Weights of a small mixture-of-experts language model, trained from scratch on English Wikipedia: vocabulary 16264, 64 SwiGLU neurons an expert.
Below are experts of layer 3 (counted from 0) of a mixture-of-experts language model. Rows are named router (the router's row for the expert), gate (a neuron's input weights, with its number), up (a neuron's input weights, with its number) and show model dimensions 192-255. Each number is 128 + 24 x the weight over its row's rms, rounded and kept within 0 to 255.
Before each expert's rows: a language model's description of what the expert responds to. This comes from a sample of Wikipedia text that the model never trained on.

# expert 26
Description: Standalone space tokens just before numbers, such as scores after in a, years after dates, and values in table cells.
router [123 105 135 113  87 119 109 136 165 117 131 152 106 135 102  75 125 133 119  72 151  98 112 128 138 163 117 100 111 143 165  80 145  85 101 107 128 110 114 122 128  94 106 136  95 123 143 109  88 172 141 161 115 145 127 130 121 174  88 130 136  93 179 133]
gate0 [120 141 129 157 150 118 112 107 133 142 121 113 107 149 152 142 142 169 139 121  59 170 159  91 139 125 114 126  87 130 124 150 153 166 128  84 128 132 141 133 168 125 148 126 127  95  98 124 133 160  69 165 135 123 158 115 125 123 100  76 112 129 139  95]
up0 [159 135 158 167 148 179 150  90 107 106 175 149 123 125  94 101 131 119 103 198 128  83 129 134 122 150 161 140 147 129 147 146 111 138 134 106 120  99 162  83 123 111 135 123 144 112 131 128 134 129 168 107  90 163  54 123 102 120 116 145 111  81 117 126]

# expert 1
Description: Spaces and separators inside sports or results tables before numbers, plus "of" in phrases like Round of 16 or field of.
router [ 91 116 151 101  83 107  67 139 146 147 109 138 114 100  92 147 120 114 163  56 139 119 129 140 105 135 129 134 146 124 135 143 152 110 143  98 113 132 119 122 133  88 120 161 130  96  85  57  76 125 111 154 166  72 114 112 105 140 177 126 133  99 161 157]
gate0 [148 187  93 123 161 120 109 133 121 137 105 158 111 114 122 133 102 145 117 115 116 104 131 106 150 144 151  84 126 137 128 116  86 131 135 111 144 154 114 116 105 156 125 133 146 126 136 113 147 111  94 148 169 165 100 117 104 104 119 125 135 128 136 113]
up0 [130 148 105 122 114 149 123 150 154 142  84 125 117 106 132 125 127  71 109 143  99 129 120 147 115  73  85 158 158 174 136 122 153 175 118 117 128 132 109 114 158 111 110 117 164 102 163 146 157 151 132 100 118 139 138 158 133  92 109 142 130 119 136 121]

# expert 38
Description: Digits after dashes, dots or slashes in tennis set scores, match results, season ranges and numeric table cells, such as 6–4, 2002–03.
router [112 129 136 139 105 101 127 114  85 145 136 131 128 174 157 132 118 135 140 172 164 131 136 110  81 146 113 143 128 128 148 149 123 147 132 139 139 127 143 109 149 150 153 117  93  99 124 134  93 160 112 149 119 155 125 115 136 181 110 142 124 149 117 134]
gate0 [ 99 161 190 125 122 107 105 106  73 155  46 130 179 146 135 133 138 101 181 131 212  84 198 123 130 106 125  83  93 125 144 120 104 156 159 139 123 141 159 159 117 150 136 141 118 113 174 122 193 119 159 114 122 146 114 151 126 135 150 100  91 127 115 141]
up0 [155 135 167  99  88 140 106 126  99 143 185 138  99  95  90 125 125 101 106 140 117 185 143 125 128 172 109 130 137 155 172 126 120  76 133  98 142 154 135 140 110 165 128  97 159 159 151 144 148 109 151 136 123 135 115 137 178 125 156 121 103  95 123 113]

# expert 29
Description: Commas and coordinating and/or/& joining items in lists or clauses, as in singer, songwriter, and musician, or Dissent and Democracy.
router [ 97 150 156 143  97 100  67 137 145 110 152  81 150 122 184 120 146  97 132 124 140 117  99 131 153 111 136 141 134 130 110 121 143 106 158 119 141 134 143 108 166  89  93 159 119 129 102 135 143 156 104 148  98 107 137 118 124 176 115 149 157  85 163 145]
gate0 [122 126  93 174 125 117 177  97 101 156 134 126 133  88 112 138 122 151 112 180 109 135 153 132 114 118 152 152 171 117 104 153 135 127 149 141 110  94 132  90 102 136 141 117 114 114 173 119 136  85 180 154 144 138 178 111 153  89 172 125 106 109 161 126]
up0 [140 144 114 144 150 171 132 171 126 131  77 112 109 156 122 147 104 137 163 129 130  91 118 125 113 132 133 129 149  96 110 128 139 164 132 173 136 171 143 181 136 161 139 124 157 108 112 157 106 128 119 103 129 123 152 143 113 147 125 167 143 112 145 110]

# expert 8
Description: Commas, and, but, however, while, then joining clauses, plus far in so far and as far as.
router [126 144 158 124  94 129  78 114 143  99 130 115 130 134 150 125 148 124 129 147 154 151 111 113 172 137 137 144 146 119 108 121 144 100 155 137 126 124 172 145 173 120 106 128 115 117 129 119 143 143 124 150 164 144 111  99 115 171 125 160 173 118 162 155]
gate0 [ 98 149 126 119 123 116 123 187 139 129  80 136  91 123 126 142 130 142 123  66 149 154 118  98 124 123 130 126 109 119 100 138  89 129 155 125  82 113 121 100 129 114 145 135 158 132 144 169 184 133 117 163 211  82 118 148  68 110 137 142 154 169 144  93]
up0 [141 156 139 161 133  97 140 126 110 137 113 107 124 140 154 125 126 171 137 116 129 160 128  87 118 143 110 138 122 101 163 138 116 132 112  70 119 140 139 156 100 112 114 137 164 123 106 166 101 125 122 117 141 180 128 117 170  90 189 123 110 123 103  88]

# expert 28
Description: Articles and possessives right after a preposition, heading a noun phrase: from the album, in the eighth round, in a 103–86 win.
router [ 91 117 132 110  96 150  95 168 135 174  89 102 162 156 119  93 117 115 174  78 155  91 103 119  58 113  83 121 145 106 117 141 148  74 111 100 127 145  97 111 147 122 184 145 112 108 119  97  71 140 137 156 123 122 120 147 130 147 126 134  97 124 124 126]
gate0 [138 119 118  33  97 100 123 130 138 120 132 113 151 115 108 152 130  84 129 122 124 170 103 110 151 161 156 134 149 156 126 109 147 133  62 105 122 139 117 144 112 161  99 112 132 107 142 110 135 156 137 137 120 152 158  87 165 115 138 129 138 125 131 124]
up0 [139 146  85 167 161 143 109 118 102 138 108 141 113 141  49 160 110 127 120  98 120 126 136 161 138 136  98 132 128 163 147 134  94 128 135 158  92 126 132 136 129 157 127 108 166 100 128 129 150 110 151 139  91 159 106 148 110 112 143 106 163 126 158 108]

# expert 53
Description: Hyphen bullets and the article A/An starting a new line in structured entries like taxobox fields Genus, Authority, Type, and table rows.
router [138 142 133 159 114 143 112 126  89 107 151 112 105 158 116 125 120 166 175 115 142  93 119  82 121 138 110 143 125 136 113 103 138 112 120 146 122 126 121  82  98 101 162 175  99 156  97 110 107 156 138 158  92  92 157 152 125 176 113 102 143 123 168  82]
gate0 [105  91 130 128 145 158 145 142 122 122 161 164 114 161 123 164  94 142 134 128 132 171 144 125 149 149 147 118 154 113 120 124 109 108 132 155 142 162  90 106 152 107 132 127 177 122 102 117 111 100 122 130 102 137 133 102 150  61 123  62 136 122 157  90]
up0 [105 117 137 116 124  99 151 170 168 144 171 115  95 111  95 126 110  97 137 116 140 132 112 164 127 146 139  98 135 133 153 130 155 163 111 149 130  82 117 142 163 121 127 169 141 127 138 129 120 126 140 167 177 142 174 109  66 151 126 139 164 184 177 168]

# expert 27
Description: Symbols and short pieces in infobox data, such as the hyphen in UTC-5, degree signs in coordinates, the "a" of circa, and short word starts.
router [118  89 150 143  95 111 119 151 178 110 166 128 136 129 115 158 100 140 150 115 163  98 115  84 115 156  94 165 123 132 146 103 108 138 166  76 110 137 121 139 125 119 160 134 111 123  65 102  83 166  99 137  92 132 114 140 113 143 108 103 149 116 178 122]
gate0 [121 172 128 126 107 108 120 122 118 149 115 157  88 133 173 144  88 143 124 132 114 158  96  92 160  74 149 107 153 142 177 105 120 134 128 137 115 124 154 153 129 147 137 117 138 118  57  76 138 127 139 128  88 127  93 106 162 165  86 115 166 117 117 152]
up0 [147 141  86 121 104 170 139 156 105 129 140 143  96 148 163 131 178 151 110 113 101 138 123 130 163 115 149 132 138 129 164 119  99 124 148 132 137 121 110 149 132 120 180 133 123 137 108  86 120  83  89  96  98 155 146 156 161  99 165 112 152 129 131 163]

# expert 33
Description: Periods, exclamation marks and other punctuation, Japanese kana inside titles, decimal points in stat tables like .402, and odd Spanish name endings.
router [ 98 127 138 162 127 106 159 150 166  97 110 140 151 154 140 166  99 154 142 121 159 109 128 134 109 157 156 113 123 124 172  95 108 107 153 114 155  91 106 113  98 136  86 137  80 169 124 134 153 107 107 154 112 129 112 153 140 158  99 146 145 115 176 109]
gate0 [128 185 139 122 175 145 116 109 144 104 129 119 131 118  84 198 134 163 160 115  95 114 130 116 137 133 154  67 121 102  97 108  68 147 150 122 124 160 125 125 150 118 117 141 171 179 160 133 165 143 117 133 137  56 119 157 172 154 144 117 120 152 118 101]
up0 [100 165 150 132 148  79 171 104 117 164 146 125 160 132 167 170 146 123  87 115 115  79 110 111 124 123 133  90 151 121 123 110 112 110 152 164 118 131  48 158 181 106 117 176 164  97 119 118 139 128 148 125 138 101 105  85 163 129 114 142 148 161 149 135]

# expert 43
Description: Nouns such as number, set, total, List, Top, contract, often in chart placings (number four) or before "of".
router [180  96 152 100 166 124 167 132 165 160 161 118 168 100  97 162 101 147 175  90 110 129 112  99 117 107 136 158 142 137 126 140  92 125 138  92  79 108 120 132 110 146 131 175 101 129 163  78 162  85 108 165 154 126 100  66 137 163 181 107 137 114 138  90]
gate0 [126 107 152 148 122  84 158 117 149  88  83 104  98 100 148 117 140 131 165 154  94 125 121 134 107 130 132 183  86  87 114 137 103 127 136 147 167 140 113 125 118 171 124 134 143 133  98 147 108 172 137 131 102 117 139 132 110 122 128 155 151 156 153  89]
up0 [ 82 155 101 111 155 125 126 127 143 121  90 137 129 125 134  85 118 101 110 117 131 113 127 144  94 130 140 109 168 157 108  97 148 101 183 159  76 117 151 130 103 158 103 127 156 155 127 117 124 145 127 116 153 104 120 131  87 109 107  84  88 150 137 115]

# expert 44
Description: Adjectives and determiners after the or a, such as new, same, various, first, plus Notable and Outstanding in headings.
router [158 142 159 137  93 122 149 141 123 137 103 122 125 102 116 124 130 100 118 100 164 145 140 110 131 118  76 141 151 148 129 146 122 105 113  87 123 107 111 100 151 117 124 111 129 100 122  89 179 124 124 132 163 134 121 140 143 102 167 180 115 123  85 119]
gate0 [ 80 202 100 126 114 149 103 141  90 156 149 120 124  98 102 165 143 139 162 110 118  76 105 131 150 116 107  97 114  97 206 127 122 119 139 131 105 137 108 106 135 154 106 142 126 119  89 120 113 116 130 124 119 131 138 126 107 151  93  92 139 107 125 105]
up0 [129 139 151 124 142 135 137 105 140  84 155  99 154  76 103 156 153 134 118 101 135 149  94 116 134 114 112 100 151 151 121 106 120 118 118 117 173 141 107 123 118 150 162 137 169 123 145  99 178 125 126  86 151 131 155 131 140 139 125  91 123 125 146  92]

# expert 12
Description: Colons after labels and in certification or citation lists, plus table pipe separators and list dashes, such as Released:, BPI:, Madrid:.
router [124 160 102 151  75 134 102 135 149  92 119 123 123 143 163 144 124 118 120 104  92  97 122 161 108 164 112 149 125 124 163  95 163 115 165 149 134 125 109 104 113 105 141 161 137 122 114 111 137 152  98 118 160 128 123 101 105  79 151 127 116 122 163 162]
gate0 [124 167 129 115 124 156 147 101 156 137  90 168  86 170 156  88 106 152 119 136 133 141 170 141 121 130  63 103 155 165 169 116 116 132 121 119 102 122 142 164 162 116 150 104 160 150 148 123 133 113 158 165 173 151 146 127 108 117 147 156 134  96 122 135]
up0 [ 92  89 159 130 133 125 130 125  95 128 160 150 104 111  99 111 135 130  75 113 131 111 154 120 140 122 113  98 125 151  94  93  91 132 113 130 145 102 146 136 161 118 111 111 159 137 119 113 164  83 135 107 109 134 141  78 104 162 122 188 160 135 112 135]

# expert 3
Description: Word-final suffix pieces, mostly plural or agent endings like -ers, -s, -ors, -ians, as in Interscope, Dorset, intellectuals, minorities.
router [145 100 142 141 128 115 125 168  96 112 128  91 157 149  80 116 131 144  75 154 127 171 110 118 105 111 138 104 141  96 189 137 111 149 105 132 119 114 134 161 107 111 118  78 152 135 153 133 128  96 142 154 135 103 139  95 129  94  86 117 150  99 128 165]
gate0 [111 122  98 135 129 150 138 126 168 135 107 156 122 139  81 136  59 177 134 151 145 181 128  93 116 144 129 120 129 137 126 102 128 161 158 142 135 155 113  93  88 116 147 126  85 138 128 114 141 109  62 132 126 150 121 103 125 138 141 143 121 179 180 135]
up0 [139 138 158 121 125 130  97 130 120 176 111 118 109 137 117 115  96  74 159 107 149 134 179  97 108 126 163 118 135 153 141 112 171 136  98 154 178 177 131 117  86 107 150  92 162 109 175  87 172 100 131  90 106 164 126 139 135  85 132 121  98 110 168 126]

# expert 31
Description: Comparative and descriptive adjectives and physical nouns after articles in descriptions, such as lower, dark, similar, storeys, roof.
router [154 134 140 143 161  96 183 135 144 143 137 104 155 111 137 146 115 153 157  91 151 166 138  82 128 139 175 156 142 129  92 124 104 157 158 124 141 100 105 137 117 134 109 110 152  79 151 137 156 126 105 141 154 135 154 105 113 151 143 133 125 173 136 109]
gate0 [105 137 130  82 105 153 110 149 116 139 139 110 125 134 167 148 164 148 118 158 156 116 181 152 149 167 165 112 168 144 127 117 126 139 112 158 137 166 143 123 157 112 148 132 123 127 129 120 150 120 138 128 135 149 120 172 154 165 126 154 155 162 146 126]
up0 [125 140 161 132 118 107  93 165  82 126 111 104  93  91 125 114 113  70 136 100 141 140 109 155 108  99 138  87 120 143 132 159  94 121 110 169 129 160 144 181 158  86 120 151 130 104 106 126 117 167 115 140 123 120 143 173 121 176 123 109 118 107 173 110]

# expert 41
Description: Closing brackets and commas ending parenthetical asides like birth years or place glosses, plus who or and after a described person.
router [147 121 129 115 112 143 158 123 127  84 118  80 119 131 149 138 145 159  88 161 157  98 116 111 138 134 131 154 149 132  90 139 131 111 122 169 132 119 171 118 177 132 125 125 114 120 139 126 170 178 106 164 116 181 118 153 128 179 108 131 158 103 160 129]
gate0 [131 111 113 143  99 122 131 116 169  80 119 129 142 154 165 144 155 122 171 162 163 113 139 147  85 105 110 123 143 154 164 105 164 155 139 142 112 120  93 121 145 110 149 143 157 107 131 150 107 134 118 121 124 163 124 100 151 100 103 111 164 149 120  76]
up0 [195 102 130 135 150 108  90 171 123 114 180 133 145 125 136 191 102 115 129 108 136 155 176 143  91  88 138 125 148 143 134 152 113 179 156 130 123  98 141  95 128 110 144 140 122 125 119 140 145  96 131 146 133 121 110 137 112 152 117 119 138 118 103 137]

# expert 32
Description: Sentence-final periods and closing punctuation, also abbreviation dots such as c. and p. and decimal points in tables.
router [144  95 131 139 111  79 120 148 156 128 128 130 121 159 157 136 132 111 117 121 156 120 119 154 136 152 101 138 143 138 129 115 162 106 115 142 137 114 104 125 107 118 120 149  99 167 127 166 108 124 107 172 108 120 106 117 133 138  80 158 117  96 158  86]
gate0 [121  98 121 126 117 143 145 138 149 165 117  91 125 156  91 107 154 114  86 121 110 127 125 103 158 151 134 139 129 138 123 112 143 110 111  95  91 172 105 112 121 141 129 139 112 134 109 149 107 119 148 157 108  94 127  88 130 128 135 140  83 114 117 111]
up0 [116 125 167 118 106 128 149 141 126 142 128  86 149 102 114 171 127 152 185 146 121 125 181 108 152  96 173 136 130  91 138 125 131 131 152 141 150 157 172 151 128 172  93 149 173 125 150 145  97 166 108 152 130 109 145 119 143 120 141 158 159  97 126 138]

# expert 0
Description: Final digits of years after a prefix such as 201, 198 or 192, plus coordinate digits and °E/°W endings, such as 2017, 1983, 99.1861°W.
router [106 119 163 111  90 117 151 112 147 112 139 125 150 160 147 142 143 166 142 184 140 142 164  83 179 138  95 145 145 127 167 113 112 105 121 132 107 102 166 126 120 157 155 158 128 171 125 139 111 125 118 138 137 147 119 105 128 140 107  91 154 135 142 149]
gate0 [154 114 122 190 145 117 143 107  72 215 136 163 100 120 148 102 116 138 143 133 123 198 179 122 129 122 142  97 140 143 124 125  91 102 164 127 128 100 118 115 138 116  99 126 129 175  99  96  83  84 160 136 119  65 134 114  91 124 177 146 109 128  88 155]
up0 [158 158 126 135 119 145 178 120 118 135 102 142 135  87 150 103 171 114 109 171 108  75 114 102 114 143 111 154 137 180 136 139 127 196 196 100 129 150 135 129 126  77  84 103 106  68 135 138 107 176 146 100 122 123 164 108 148 138  73 131 151 124 117 124]

# expert 39
Description: Single letters or short pieces inside acronyms, initialisms and names, such as SpVgg, NME, DXA, U.S., and Oktoberfest.
router [103 125 112 160 184 104 118  98 138 115 150 145 142 132 115 117  76 127 142 157 105 125 114 120 102 140 143 128 116 123 125 141 136  88 151 173 145 120 122 135 136 178 166 135  96 150 127 151  77  90 144 141 144 102 116 126 118 169 109 126 120 130 128 119]
gate0 [ 98 126  54 130 132 150  93 132 106 114 151 122  96  95 148  88 142 158 114 137 103 154 105 103 116 110 109  83 166  87 135 155 144 146 166  79 101  76 124 102 101 151 107 106 126 172  98 124 144 135 119 133 164 133 152 111 113 161 138 144 146 109 159 147]
up0 [138 157 158 103 124  98 148 141 122 137 163 130  88 130 111 156 131 115 130 162  86 118 114 132 124 136 127 111 159 123 108 111 156 137 143 147 157 104 161 134 172 142 153 145 123  90 165  97 166 136 144 131 131 128 121 126 131 136 164  98 131 145 109 141]

# expert 7
Description: Colons, pipes and bullets right after a field label in infobox lists, such as Spouse:, Time zone:, 2018: Denmark U18.
router [141 146 135 146  78 160 104 154 153  76  84  89 125 124  98 109 109 125 148 111 150 119 110 148 121 130  81 141 115 141 157 128 131  72 129 175 129 161 133 115 117 107 117 158 156 144  99 119 132 109 126 146 154  94  91 145  85 146 166 147 115 105 150 131]
gate0 [127 140 106 120  54 138 146 148 160  93 127 122 129 108 177 108 124  94 108 117 150 134 143 161 142 108 111 137 128 125 122 151 128 138 177 138 105 137 160 115  99  84 127  94 121 108 127 144 178 133 130 113 144 102 133 136 110 125  81  84 105  88 144 152]
up0 [ 95 116 136 123 130 121 123 133 167 150 122 152 131 147  91 161 113 112  93 153 101  95  80 111  92 131 116  95 139  92 118 126 116 129 118 154 147  73  71 136 169 112 113 107 148 124 140 124  96 170 128  96 110 106 114 110  97  90 105 200 139 177 117 128]

# expert 30
Description: Prepositions, mostly in, on, of, at, during, after a clause about a debut, event or appearance, such as debut for Arsenal in.
router [108  86 138 160  74  94 119 135 143 178 130 124 106 160 106 125 161 116 152  85 139  72 130 126 118 162  83 165  90 124 165 129 150 123 132  79  94 171 153 140 147 137 164 159 111 101  89 114 104 167 105 136 167 161 111 153 138 110 162 129 118 108 114 148]
gate0 [199 129 110 123 130 157 121 119 159 136  93 135 155 125 103 158 130 117 119 134 174 121 122 133 125 115 126 119 133 109 159 126 153 103 122 117 103 126 139 137 129 116 101 170 154 134 142  92  98 156  85 107 147 135 157 141 162 137 105 114 139 144 111 168]
up0 [112  98 119 113 148 149 109 131 154 139 169 154 122 119 118 138 110  99 132 142 177 106 108 134 101 148 141 126 169 116 126 118 168 144 164 138 157 106 121 151 134 103  84 127 141 142 134 130  95 148 123 107 106 119 105 137 160 156 101 160  92 132 110 125]

# expert 10
Description: Prepositions and time connectives, often sentence-initial or after more and less, such as less than, during, In, On, Since.
router [117 127 150 175  97 111 149 157 155 110 168 153  61 157 135 136 140 102 112 113 148 101 142 117 147 153 104 153 117 133 157 117 175 153 149  83 146 112 128 134  84 102 129 130 120 103  77  95 136 168 117 108 133 140 120 138 143 112 133 120 148 101 141 168]
gate0 [139 105 156  72 167 129 140 131 127 151 137 101 130  89 174 120  99 152 125 124 103 128 123 127 118 114 122 135 122 151 164 139 101 100 159  97 176 104 123 124 164 138 109 128 125 107 127 124 146 118 169 140 123 129 110 132 157 140  98 165 105 129 154 121]
up0 [119 147 137 125 138 102  78 139 108 140 156 170 166 165 160 144 108 122 122 132 127 107 149  98 140 109 129 130 160 153 153 123 142 157 135 139  78 124 117 121 139 123 151 107 167 128  92 110 111 120 152 136 137 106 155 116 114 120 129 114 144 145 115 138]

# expert 55
Description: The preposition "of" and similar ones (for, by, between) in titles and institution names, such as Festival of Hollywood.
router [ 94 126 150 158  91 146 103 136 126 151  88  99 123 119 108 151 158 112 168  95 134 123 110 135 105 137 102 143 119 149 138  94 133 112 157 141 106 102  88 129 170  87 145 145 136 104 100  94 156 133 109 149 119 131  95 147 134 101 159 135 108  92  73 101]
gate0 [129  90 174 109 158 111 132 140 122 121 147 108 119 132 142 104 176 123  70 143 157 143 105 128 113 153  97  92 138 115  95  84 117 126 145 136 138  96  90 109  97 119 138 139 130 133 132 134 135 127  82 130 178 143  85  82 128 143 170 102 122 179 151 110]
up0 [117 135 167 125 117 146  98 154 111 133 179 118 102  75 135  88 120 137 133 163 175 117 108 110 132  98 158 111  87 149 153 159 128 126 134 163 154 146 116 123 127 113 112 114 149 128 155 177 139 114 147 132 133 155 113  61  89  94 131 159 117 139 123 128]

# expert 25
Description: Word-final endings of Latin species, genus and chemical names, such as -um, -idae, -alis, -ia, -yl.
router [122 103 105 166 122 152 178 134  82 137 132 113 170 155 136 155 114 110 126 140 130 155 104  91 118 152 177 131 137 126  79 165 110 120 119 155 161 135  83 144 105 147 110  99 171 113 104 156 149 130 101 110 159 118 138 103 125 127 115 108 146 148 150 183]
gate0 [154 148  90 123 127  98 192 129  94 106 127 145 137 177 115  79  83 101 125 133  78  90 119 105 138 100 115 135 153 113 119 132 102  93 138 140 134 111 132 124  85 110 131 148 125 138 108 115 118 117 123 100 104 146  78 119  83 160 170  89 107  95 161 131]
up0 [100 121 124 111 114 121 118  88 157 122  80 150  61 143 156 109  77 124 113 165  97 152 119 124  90 121 129 101 162 139 117 115 150 165 126 105 161  88 132 108 135 136 149 116 148 100 136 104 107 121 127 148 139 118 111 112 152 129 120 121 145 155 160 130]

# expert 59
Description: Short letter pieces inside rare surnames and scientific names, like Gra-f, Bl-ed-soe, Div-or-itum, plus Markdown table separator rows.
router [140  64 108 145 105 123 111 140 137 101 153 132 125 148 127 117  89 174 144 142 137 153  85 129 104 152 126 105 155 192 120 115 113 118 105 105  96 137 113 166  80 127 116 155 158 151 125 125  89 132  90 162 112 134 145 105 162 141 135 122 143 107 123 126]
gate0 [135 172  88 106 118  92  99  94 151 122 141 132 140 164 132 124 132 135  78 159 113 105 109 123 113 130 136 123 151  99 100 133 158 170 151 162 127 130  98 134 162 183 145 102 146 137 121 121 131 120 146 143 121 146 125 123 121 110  96 143 160 124 127 155]
up0 [146 147 149 108 149 102 140  89 105 135 205 146 117  81 114 119 130 139 113 154 117 135 116 101 106 135 100 134 114 131 135 125  74 111  89 136 119  90 144 153 101  81 119 109 138 123 134 168 113 154 152  92 137  95 106 113 137 114 149 132 104 170  98 149]

# expert 9
Description: One- and two-digit numbers, mostly in sports and statistics tables or scores, such as 12, 3, 28–0, and $9.43.
router [116 104 148 106 120  88 127 141  89 131 171 172 141 136 128 110 121 151 165 157 139 130 145 101  94 149 162 145 129 104 154 130 126 131 138 105 127 119 169 122 133 152 164 148 118 123 135 134  78 120 130  92  99 142 133 109 155 151 130 126 141 155 114 162]
gate0 [157 105 106 123 154 129 135 134 142  64 140 104 123 137 141  94  90 114 123 117 105 106 146 112  98 127 139 110 120 108 113 168  76  91 135 102 115 172 156 128 144  86 119 154 125 119 101 111 115 155 133 155 132 152  84  78 103  94 148 133 126  91 143 161]
up0 [137 106 108 111 175 118 118 134 122  80 111 113 100 138 174 125 122 135 111 117 141 136 186 149 123 145 137 156  68  82 113 150 131 173 111 107 122 149 176 103 105 119 152 134 124 116 111 112 119  95 106 188 113 154 103 141 140 132 128 128  95 160  88 124]

# expert 48
Description: Final pieces or words ending names of teams, bands, albums and organizations, such as Kings, Flames, Wheels, Records, Racing.
router [120 128 148 124 146 101 143 113 113 133 125 117 135 155  91 131 183 130 102 144 112 153 159 105 119 139 148 137 167 106 138 101 111 125 108 134 141 162 131 165 188 166 133 132 158 180 143 142 173  92 133  89 142 148 114  84 159 102 129 113 148  98  82 159]
gate0 [134 140 172 163 117 105 122 181 167 106 161 155 136 117  61 166 111 130 203 156 121 127 141 140 164 144 117 100 127 129 132 132 114 141 161 133 141  91 160  90 139 112 152 115 145 155  97  75 159 137 141 110 129 161 136 149  81 141 137 112 134 131 106 108]
up0 [137 136 151 159 127  92 183 146 166 147  95 118 143 139 128 121 106 133 116 130 107 113 167 105 140 115 186 133 162 100 151 127 145  75 130 150 149 157 145 147 104 114 113 183 111 133 106 141 159  95  79 144 108 123 128 132 108 140 164 145 124 118 166 127]

# expert 20
Description: Percent signs after numbers, last digits of years, commas after introductory year or date phrases, and by after described.
router [ 92 155 161 114 100 133 137  87 152 107 149 146 153 161 166 158 176 152 163 176 142 166 177  97 137 126 113 143 104 163 112 136 137 111 146 111 105  95 139 140 159 149 162 122 153 120 102 110 152 149  95 141 150 166  97 103 138 161  99 147 151 132 101 153]
gate0 [130 110 149 128  96  85 108 130 122 146 149 133 149 112 182 118 110 141 131 127 113 112 142 121 131 113 104 130 101 127 130 121  86 142 117 152 161 125 105 126 157 132 144 162 126 147 136 161 112 102 119 123 103 135 109 111 162 154 130 174 134 154 114 102]
up0 [122 159 162 220 128  75 157  99 109 140 171 118 107 141 176 115 124 126  89 144 123  97 130 155 118 106 132 143  71 114 159 132 125 166 130 103 101 176 136 136 115  94 112 100 134  98 154 103 134 121 131 107 107 141 119 116 150 126  96 133 137 112 114 133]

# expert 6
Description: Spanish and Portuguese articles and prepositions, and capital letters starting words in place names and titles, such as del Norte, de, La, Nuevo.
router [141 115 133 159 118 106 135 169 170  81 127 105 140  69 128 139  90 132 132 115 146 134  87 175 105 171 110  91 119 159 123 103 104 111 162 131 160 117  97 122 112  76 114 146 107 170 125 144 114 123  97 162 113 105 143 157 108 189 109 120  71 124 167 106]
gate0 [123 109 152 145 119 117 132  77 146 163  92 162 130 183 137 132 148 147  98 171 136 135 111 113  92 133 163 101 154 104 101 105  77 137 144 142 175 105 100  71 126 111 140 177 146 113 127 131  74 131 157 136 116 138 139 176 156 151 147 149 135 119  92 110]
up0 [111 119 151 130 164 152 146 109 110 114 108  65 182 110 143 130 133 127 126 140 119  77  88 132 111 134 145 133 129 105 122 139 122 120 131 124  92 140 135 164 136  96  81 199 156 122 122  96  84 156 158 149 156  72 146 126 158 148 112 153 123 134 119 115]

# expert 11
Description: The word to after able, due, order or unable, plus modal verbs like would, could, must, usually followed by be or a verb.
router [ 94 160 151 168 100  90 133  92 146 149 117 108  68 113  99 151 159  94 147 128 133 108  95  98 107 146 129 157 132 128 111 131 185 120 127 182 143 115 139 123 121 100 127 107 136 110 119  85 152 116  86 149 174  96 146 121 146 136 136 118 124 138  92 170]
gate0 [132  94 148 153 138 141 155 185 124  91 117 132 175 148  42 161  93 114 138 120 149  69  86 167 143 114 126 106 138 153  75 114 129 147 152 108 133 136 114 139 158 112 132 102 123 142 117  69 116 105 120 100  91  93 124 124 160  60 122  87 162 120 153 124]
up0 [126 132 138 164 103 174 160 116 167  85 144 182 152 101 113 116 128 161 157  81 133  89 122 157 113 115 129 156 124 169  75  90 134 122 104 171 107 132 176  91 143 126 108 153 140 140 139  84 133 176 110 182  93 125 163 120 145 136 132 105 142  98 125  97]

# expert 63
Description: Field-label words starting infobox or list lines, such as Date and Place of birth, Genus, Phylum, Starring, coordinate marks °N, and line-start hyphens.
router [157 126 132  78 154 115 149 158 135 127 154 154 154 139 150 113  90 143 128 163 138 104 160 122 147 150 151 154 132 113 108  93 140 166 166  84 147 115 118 130 124 120 111 147 109 122 151 150 154 100  97 152  81 115 160 149 151  91 113 132 129 104 150  92]
gate0 [ 85 108 129 132 127 121 164  82 135 188 111 113 134 136 109 105 119 126 114  53 132 137 116 128 162  98 146 130 142 113 123 109 143 190 130 151 100 133 135 165 158 127 155 112 129 147  80 155  77 130 167 126 115 131 186 102 121  94  94 142 156 106  79 150]
up0 [114  96 121 139 149 149 124 142 143 110 122 125 174 107 135 181 120 134 126 130 124 123 179 139 100  93 155 106  85  88 135 127 158 176 115 114 140  99 145 150 107 101  93 100  99 113 111 155 130 131 106  85  90 138  82 169  93 112 123 118 122 158 164 118]

# expert 49
Description: Minute and second marks ending geographic coordinates (′W, ″E, ″N), plus modal verbs such as can, could, might.
router [133  93 185 102 140  90 147 165 159  82 151 161 180 121 135 169 100 147 129 107 114 139 110 124 129 180 127 133 116 136 161  93 133 104  97 135 150 110 114 127 103  87 114 147  79 151 140 139 125  98  81 163 112 120  99 108 156 145  77 130 128 121 176 118]
gate0 [108 108 142 140 120 156 104 148 111 129 126 113 119 130 145 112 107 143  87 120 139 159 121 168 178 115 133  84 134 131 127 114 122 146 106 135 107 103 158 141 141 148 160 153 145 139 115  80 156  73 146 127 135 103 124  87  98 110 105 109 144 127 100 177]
up0 [119 126  90 126 142 107 136 146 132 101 117  93 143 137 170 119 116 155 127 144 139 117 151 145 115 134 126 146 128 129 148 151 134 129 141 126 126 161 159 154 130 151 145 127 168 162 156 164 114  84 140 138 126 123 120 112 113 129 131 194 139 126 120 172]

# expert 24
Description: Hyphen plus the first letter of the next word in compounds, such as never-before, Black-billed, Turkish-backed, two-storey, plus list-start dashes.
router [122 127 186 131 157 116 156 151 160  99 145 140 160 141 139 112  93 134 185 115 161 141 140 109  97 154 140 120  82 166 132 144 110 108 135 125 108 110 128 129 113 108 137 160 144 120 144 126  82 133 124 158 106 138 107 108 134 170  78 149 153 101 161 114]
gate0 [127 134 149 158  92 118 125  98 140 154 134 124 141 131 117 143 157 139  96  95 165  48 161 126 124 121 118 145 136 108 114 158 125 108 110 101 118 137 124 113 176 144 140 151 124 112 111 138 119 142 180 129 101 113 189 139 133 147 151 146  83 124 127 114]
up0 [129  96 111  97 112 124 134 122 140  96 154 119 172 117 100  94 138 150 115 158 121 123 144 150 103 132 136  92 116 131 140  89 154 125 105 125 159  78 107 102 133 151 131 157 110 105 147 128 151 168 137 133 102 120 155 158 127 126 131  99 163 154 133 137]